config = dict(
    n_experts=32,
    experts_per_token=2,
    activation='swiglu',
    normalize_top_k=True,
    balance_loss=0.00152,
    balance_bias=True,
    n_groups=4,
    init_std_router=0.0102,
    lr_router=0.000508,
    norm_eps=1e-06,
    lr=0.00425,
    beta1=0.95,
    beta2=0.95,
    batch_tokens=[32768, 65536, 98304],
    seq_len=512,
)
Below are experts of layer 5 (counted from 0) of a mixture-of-experts language model. Rows are named router (the router's row for the expert), gate (a neuron's input weights, with its number), up (a neuron's input weights, with its number), down (a neuron's output weights, with its number) and show model dimensions 0-191. Each number is 500 + 50 x the weight over its row's rms, rounded and kept within 0 to 999. Numbers have three digits each.
Before each expert's rows: "mostly gets" lists some tokens that are sent to it at least half of the time. This comes from a sample of Wikipedia text that the model never trained on.

# expert 2
mostly gets: "\n", " \"", ".\n\n", " |\n", "==", ")\n"
router:590507503538581515575538537515423382534404619457498476526519424536474561376594499456480460510459498539446524530557541536386480387474461567446592524562482543477506516524422505509486525496547480372554552453445501523563569541534424491479472443482511381560592529529582574519477516452464636532491462450518626416488468537485485502509544469440460516500500500447523472498532536500564501419422511488431508509443509482617472512489555507512456499463481429492528482515438460460534499480427604498437421540477534468484453543495467511512526484512488539454415462506476472524594474477467560447
gate0:519578439465443463478562500467470514534493454503416509449564521512572401454445472533520459477443585520435510488514589459441520538513503492451521523414520528480474380490594500469389521586449440603370556419485490500479496538503566441429481466483518575487524441444481524517477504506562487433488504454468442568483471508423538533528546432483466532457465516573535519429466565449644587506528480474518529542525411427468478419431483450555370546479554568501451560549513405437469533426542519488499527480484519455517538459499365501470498487484551544501475490483448472606471619509455477506
up0:505528458501567523475498480510464492354548578388591468526461537498511520497542478465474427458568444538551472526459441528565488451490469492487521535553458467551460565530508495543595512504538534350550544541474577553487564478530416537534543568442416478452443441448481532426544534526491519487516531516476579458463614468567558500459475591515460504565502473348477471570520412510435424531509441466524556505513634494573541544530479456455514569589495465465488375520470543505484428560452464510490462438562550425468469453513529570523452413484503488545396512519537530508502427498543499439
down0:460452431415593546446556381506463555502518487486540568533463419522479516451428464454411562477518483428462592506501594464521554598568539582469464530457492526495543505577479520486492481426418654539543491472600475542502500493495515472518497461391464484537499556480496424437513634450466486558578543515626485408543570595508519549497526464547527599479495582530493501479522479528491473561438485553460430521508511502593467421533470472444467489539478529504566476501428486463466499466491530572480423476527511519451454385482538505513512476448501517470467437465504469564381455507402547492

# expert 18
mostly gets: ")", ".", "}", "°", ").", ".S"
router:515401553446593494510412510653439463561418536476501467490515474562495577425505466495509462428424532496526442479523562455437495495503437541418553498527478537437480507501415497448441490484525451499513482422479534501467518530477462537464461453475548485447559480466512541493457537533523584512577482450482604572458462496498476498596507511524541457555547519541533505491568415489528578360536536557465500441430558442520562463494571428463447427476474465510537601457503458560506527456474516478526425452552572451403493628498406508595564599410484513478479458555479515585475466484551498395
gate5:575495488572494395541503550517432463535461553477515536532534552474399468512390529518553526472445472458490410412516522426457506515454472496471626507477531563546538563539487528505512430462476521567517388531488489456450502466515500479469550506488534534420450486495486506569557495527565521504520519535495487441503443505495576571466522530485497552465442577596533469520526438463560508429527588463541500415467511490534519542556582577551479549356502469572511486463626392434534585578510545437533530476426583479543382551432580493529485441523482411511417565538576561508480476488403502483
up5:607515581441514457495520515564461471627486430374480510544479501573600470498482524444502466496505479502619497589565490585516519497495509496466560585492472520477557541530527515622493503497456518490490414566509555560537574563481526491522486492498477504484519531570482538572539475480485518486538458514476635550474446474573501541499582556553476502452527534563501503491453412535530437497477530455444509442532522573519491484541505464486551602428594584539496579478505438464460557494593426537408559528466579547551431580544500488489535462545480536445460522382482604518417552459460374486
down5:483409521521471428522481480502485457416457536384516562550521517515492508462463547457558542474416504552519499544567508514547569507545512444554509487464411543458536474494421469485459408479413495530482433496543587484474428439552496477516393554570483497550581441482444400508522514506519482439437455491495495476462606529451500459458546543432523419607508386401547475544528527488561587530484546446525518539389497488510540494470468531532564443474552428515524589597403449556477549560550439554443538561573553535587484431434550443483445502407562491429457439495547441520513487517559548493

# expert 27
mostly gets: "on", "y", "ay", "or", "an", "ory"
router:505489634486567466522393507512454466557412466461485548498570470565484509516569495504537475482541545540481574484474499443495525524517435567580529481564516505557491463503406542396509552542516452486468491444539530528560481493538430498433490456501547502539554539483529551489510586496491514515563462477562555510450454458457445502429592477466551499524496439503538507394419509533457470442515552577504467491462553413508482467464526571393441561537522390526459619563466384588557465538467605533435450514477545517398509567509484440471472593487515632539482440583462472621568506474506540486
gate0:411501517519458441520528514549422411559473427448440477476590398458481485565604540445556553481473450501545480398539516509538431422596446491570472511514474479532491520380430471393525539470520467420452449503496436504498554537488503455395461431470494513465493495380568536429489483587421429568513436508548494487497501494503506537459548447507560488475537495504527448514461435519568497544525572531524569490587491525392471544454345476551452582526503537521408431440507471472484544465459439449455521477472561452431507522476502445490446521598520539531537478582484497530620461486501561502
up0:446490563571504509485546499484629393460512419542420445488471506490497480528523567490473478448496470468377467418384474537603563505491548530514529485494398484562516495481466465478455539538495540429433576520511482526461460515445540379455490398492477494510427515489576487457481504417465535504553565503529522463469538473555429515476502522553559470600557530507649453538382510444483568550461534536464569504467509548406557491579429485553467590439427480486478504504445488533535445445510486472531508500464544489479427595574547480415459453562535495480477424456465458424522394519508586518
down0:502496498468578468505566547548533579410513570497601489451589418471590513574415567529605495569441564508412459585512437463562485486601544491459581486472582499464537528428496501501495510552555475528402517460411446476554483532431440530553477437445494488526396472429481509470476499502523512504437426475477512480593410521477536401503578467518524441566521526542463561543494535456436522448461494462492530520505543484531490578467543573512483503623398464414523529453544452427491459472484512485562494533537447419467525470504528548584547424489528444409517500437408440452529535564470502562

# expert 5
mostly gets: " be", " se", "=", "our", "out", " all"
router:523550549470555435627535516526430463513438500478553500515576419569525512435500512511428468421455552551471500489516464570543532531494436530472551515520491475490542498517451574514510473541524428516466475474544595465544554501513375495517452448516562491520553468495538502511495562476462463543587516415513524569475519462496451391656550434591522525578529460548532507446518531561575511456521530498510506459461591438578467571451482494506545480635436489560518566487488369523461490510425508536531377488518483478419448546495431452463444498515592551380444451466504564550539473518526504385
gate0:487531506477554500451589469525466460543523529393573482439542572526574501496538487393513488574459532571502540518563535543543508511546547491433474532528452494544478474505455513601513481518509459561557555482555495472419592457544532452562505522534471386424489546430539428515473569592517521566465531382471552490495433505533434499503491544534481464460468480525392536457460473506400531503448527585448459430503527459547447488519412388478602578479571481542524466545527515523376461553467529382516460511511466488461545476521481514577508479553605553408495473431538461544404449554412421483
up0:534498413532510552503522431528499493501442508492556473515568558535592488468449456556479533539546581547433581442549484466533454494481461523509602500573484599528452418473469412467537564559373521496506422515410491505530515434507549550415434548522440487381499573539491510514574470580387488510538461547531478518512420551517533613474493524497517559541486496555384531521496461541538482483543466462513524522454572440449496612554486477530506508461414492448443490586534506628460514476482523494510509567618514677517560470543458541478487486517535458447482548580480494512503494570510570509
down0:510510498537534622604459466475510476489460478516463525525506438490517429554419538442439543517568448472493504460464518576522524410473558521585578457560609595509462509462460542476481527537506522424524517479564481493538483488521552544494405461510472604512649594475447553458513593432482412513539486519526462511527598504593477573467589536576471550583531449509612424463505551469609563479487478558521521431616449530514506602461494445466497423473479497464455486490490531469525475478497591468499490450501573505451573421494469572495531498505539569517522530598509577517577537510467452539

# expert 13
mostly gets: " |", "|", " —;", ":", "″N", "):"
router:459520516534414444518489655499433444466437488431516467582506469636505575433440555599544533497546499476503348440494532548517519450555445559490550462521478468545537511563482522577454538559477501501506484437487530568498472488545481462484501514450555515555601505560508527441397579427439491579588461438560504516492449412473491478468565425586480462497533502498526434391506480548501521462556479562525513536463529381494541478466451506516468463473470506521563609517531538536560506513473478510528472514472506562437421619480466569456494552545520550569443519578445455552457455397486448487
gate5:522577487546551544532416563518467527537404440513547508494555526514603411512543424464551469518456560540538487507521522443573431433561561517585601433533458504568438467494459453518462505547484474483544522458439416550457477526498447473606384478572507581583575571466459514476494508538506448463465445542523461541398538486530469442541427490610603461506525498511539583501530516506396480511481602468475486509492503547553494408548450513468556465567549574508518576523509545601578516413454539525424502492465492541482553521482455606486401494535438591522552446528537499464521430536531526526
up5:424451491495544488565540497375528466485583484506333502537484570473506552584521518631517543559508500463487539552504523494519514566532453456464443485540509545368462530504545560471570537466424480502497530490517609567524542503425587507532599482471522328512487493467569440500456541469453493507555571539490527486585417458542551613497483518561519417523481474512529466450429532420566601503544504471523516511442529474456489582447510453437485552512375438459533455552487439452422443467531381469510489501514536485549512513502490405493536513515485485457442524431471485515479440515475471456
down5:546518606434549550491409507589471524517486626556496508502574461452416511501491527554453436462448496561576511489536484541579481489441419515544549479497590532498542518508539486539503561429491486439426482562428480450536509533510475510545404518476524514422534440498493475569495486499515591534429442516442526526517578549456429531431496503524494583505460537471395533589479533492490528464487551464499543428588576507479524491447519447404504573450454515474452668533590529597520508418478557563501514556490384537495495478408445487496530574409562534494547524569460617543549483478463507524

# expert 19
mostly gets: " F", " S", " s", " V", " f", " b"
router:451537560461585460550501505505401433516467565529448462596551484620469520404548492550443513491450580438488391408504590486483549431444427469487474503456466511559527525510440446507487446535497589491543550490492585487543541553588508559475454480522551465539532538581554543528461492509407494619573474340574529528481512442453510449590515500502450474490488478509554497515502476521602538464533500457460543433512569429508496552503523453463509526515409456573428586536474426509502538528443528561545499528472552499508513484529410499526518586511598533532399558593470510553504402462462516499
gate0:410571478553503504513440527490510527547582518497535450541443406502423552468512515497612556463559572462453468487480520507514492498490519417577554536456533513469521472420459529548469422523529532472495465445474430495477467507490555535481470450467449592448491447498489452495437638503489481568486607506534509496496423505474408535592469539466495505483569493489592497456581445536557493575602371504587619435574467492505490520558563467661499491572451446464504476438516551504513487530515465444455545543504519428488479520484522520517417499482457555460504477432478457442532546426508395350
up0:487493461522450578476511530584421548485524440461570428419507542549600384472501433452504433549494430483621415499567537468472474537492503535457466480514464507491416514515511460504544611451476427484523477487525481500509479442473434517539440596518551479574502548532541479497543474503430526478491457575498553543552601447438495500512588501537564556532466528423429491508485566521407475425422506498462438515415620511603476520442501482408424435509503441478561433545487443487481466470518448562586428545510494475502539483500480501443535453489495491531491520552553579605459435533396625577
down0:503369512608442526460558445445406576504472544525549449542497417495523574529498482506499483506477441583461538489470480484529551498420476475563622459467390509552480539487502553518587549561399540516540548476543463475515465501616517475488435489455463514536529456481613503472452574534419560489499534546569521517433434535541430544447473492494589508527530557505441429528501445578472536533502387519510481597420546483521508385540537549510460530398530590491460519440442494415496508568416467505526476516503564408503511599533532460477455596451492453571538537532539510483453470453536517562

# expert 11
mostly gets: "in", "ian", "ch", " Ch", "ong", "ish"
router:523476517462581435498599521525467447501447577472584508583489456500467575447456500487497453493403520498488545506486536563487520402479442570430617512535462470517441507592419507508498480493393524395535526482529568536579540574543450561491430497491543510413476446475548569524510551429439488451592466462501560478525496464502413458507576471549565398529498558465506555438522449509487429460431574532464442489427531445531438572425522581472532594559509451578560505556537424564504517485456509402553577508462517451391485536446386509455543516545483514540471537530500455523473525438482448448
gate0:514533454484612480480535519526499542538522433481458523538518454504456479499522525469466458543513538541478506493498492549636527489518519476548519540476572504496438516520534461489470352480567532407503382510475455500557505546521447501463564499473496449538463430367512506493439517621538493490540402499588619457516422467513457449514514589520493496491528457545529459428468558484500386523511595470497598472467566523539528473525612479573437579517410491514513458514432509526603506484518538490479584539463506461322592430503523508565433448557535504508438558569482529558538515576455460513
up0:388530426493486548495550539507557472500490521457537516484567548470462470488494502512525452467523462553449459539536505466512493425558525572515429465479542531451379476476449585460487496482540471520595505582358425418420456544493439542453517459497502492531473554464492422511510609506500403481533453458627562463467496527510448560555549525491572412548445472505520546526510569510536457510603577504429524568442527506481482492459437420477459557462435515445500394542519505517507504461491454493494542443469467458438581442495564465592417416496413665429460522480389523509534563511500473518
down0:506487502426553429397483542497541511410476490501564553484545653483484513555455545526489423437574441539497549459422546583535453412494608390522569503506419483457429392546436479524552499521524549496399461532431534485488504598497456567528400472519525465511449479474584490474533526461495475501464450507510490469568478501613390471440481555494567570527562493484502481486485503463540502522515592524524472504523501551519447512479478521518555509522484483505399413429429493539527418477515500498527516604492570459535601486409558396512428619513521520501482516523522553576523498507400469461

# expert 0
mostly gets: "t", " for", " on", " at", " with", " to"
router:565497533445454461604521455668493375521456479501597471535535486572540542501470497590514455464481534476514506449545517468446529427498374576481499524481583454508494553480499613478476529442413520527579538496494557508539517439497512512462485465574574412530506536469498600515494514435507510489521476421510570540444538458528478541509603462528528524521448493431463462502525555501553502408511576548546475395457559489525466548465520618466523465604455434539596536490486430518501523558380507518484467543477557515438427499445434451484478539415496533459502498558435423546529433428424506464
gate78:613508457522469539524453512499586492412471578458433443582566487564580518428417500449524489445531460519444452481486514482537391563454481520473475444473361484529518508513520430533450509456475501493592592451454602588539520457423494516453432448579541464465478531407530544527397471448554519512443449525499500519555527525535502379521448522433412433503478493555482502513543545531529461503466508471555597574458411525477478517522471459525495498568497512526577426573497467465476448464416541483570557546553550564509515610472454470451382429517510501453539485508514458606454436502459566506
up78:568542449465446512501470445449558471514457549557388511637470466468487607523456473499430454523411431534466543499458506526512532525445416496546514489476488572496422548465489454507519508517425516508523580516540623547516520448536461491577455458552585436526529556511428486449563594419543549503471491594514466474470475486650545555602418503539401484413350563510491511473475476495506505484444552474491515492575453501472480477542440537478477551510458485501481574498503549573451500448471503516464470494500443529378483484501496469562475449404445497500530514568546493609467403568472527584
down78:425509473456472530518369518492525395518491513510499491514539620541487433438433582515496482546472450477495554489548473563532521453473432550470469436489503501508500467382421557429481470570482608500432478467528444478494496543535524509530523536399495401455416436390443483537438627492493547549511499536550487507509507416493532430484502532469442452538473425464505506534572361488425499496473551537481485506550512490454583512435485521428549449474579456483433610582457499518471538532580568565484433536503506524435402518484556508462450483498487566508672515456505549579507487544499527474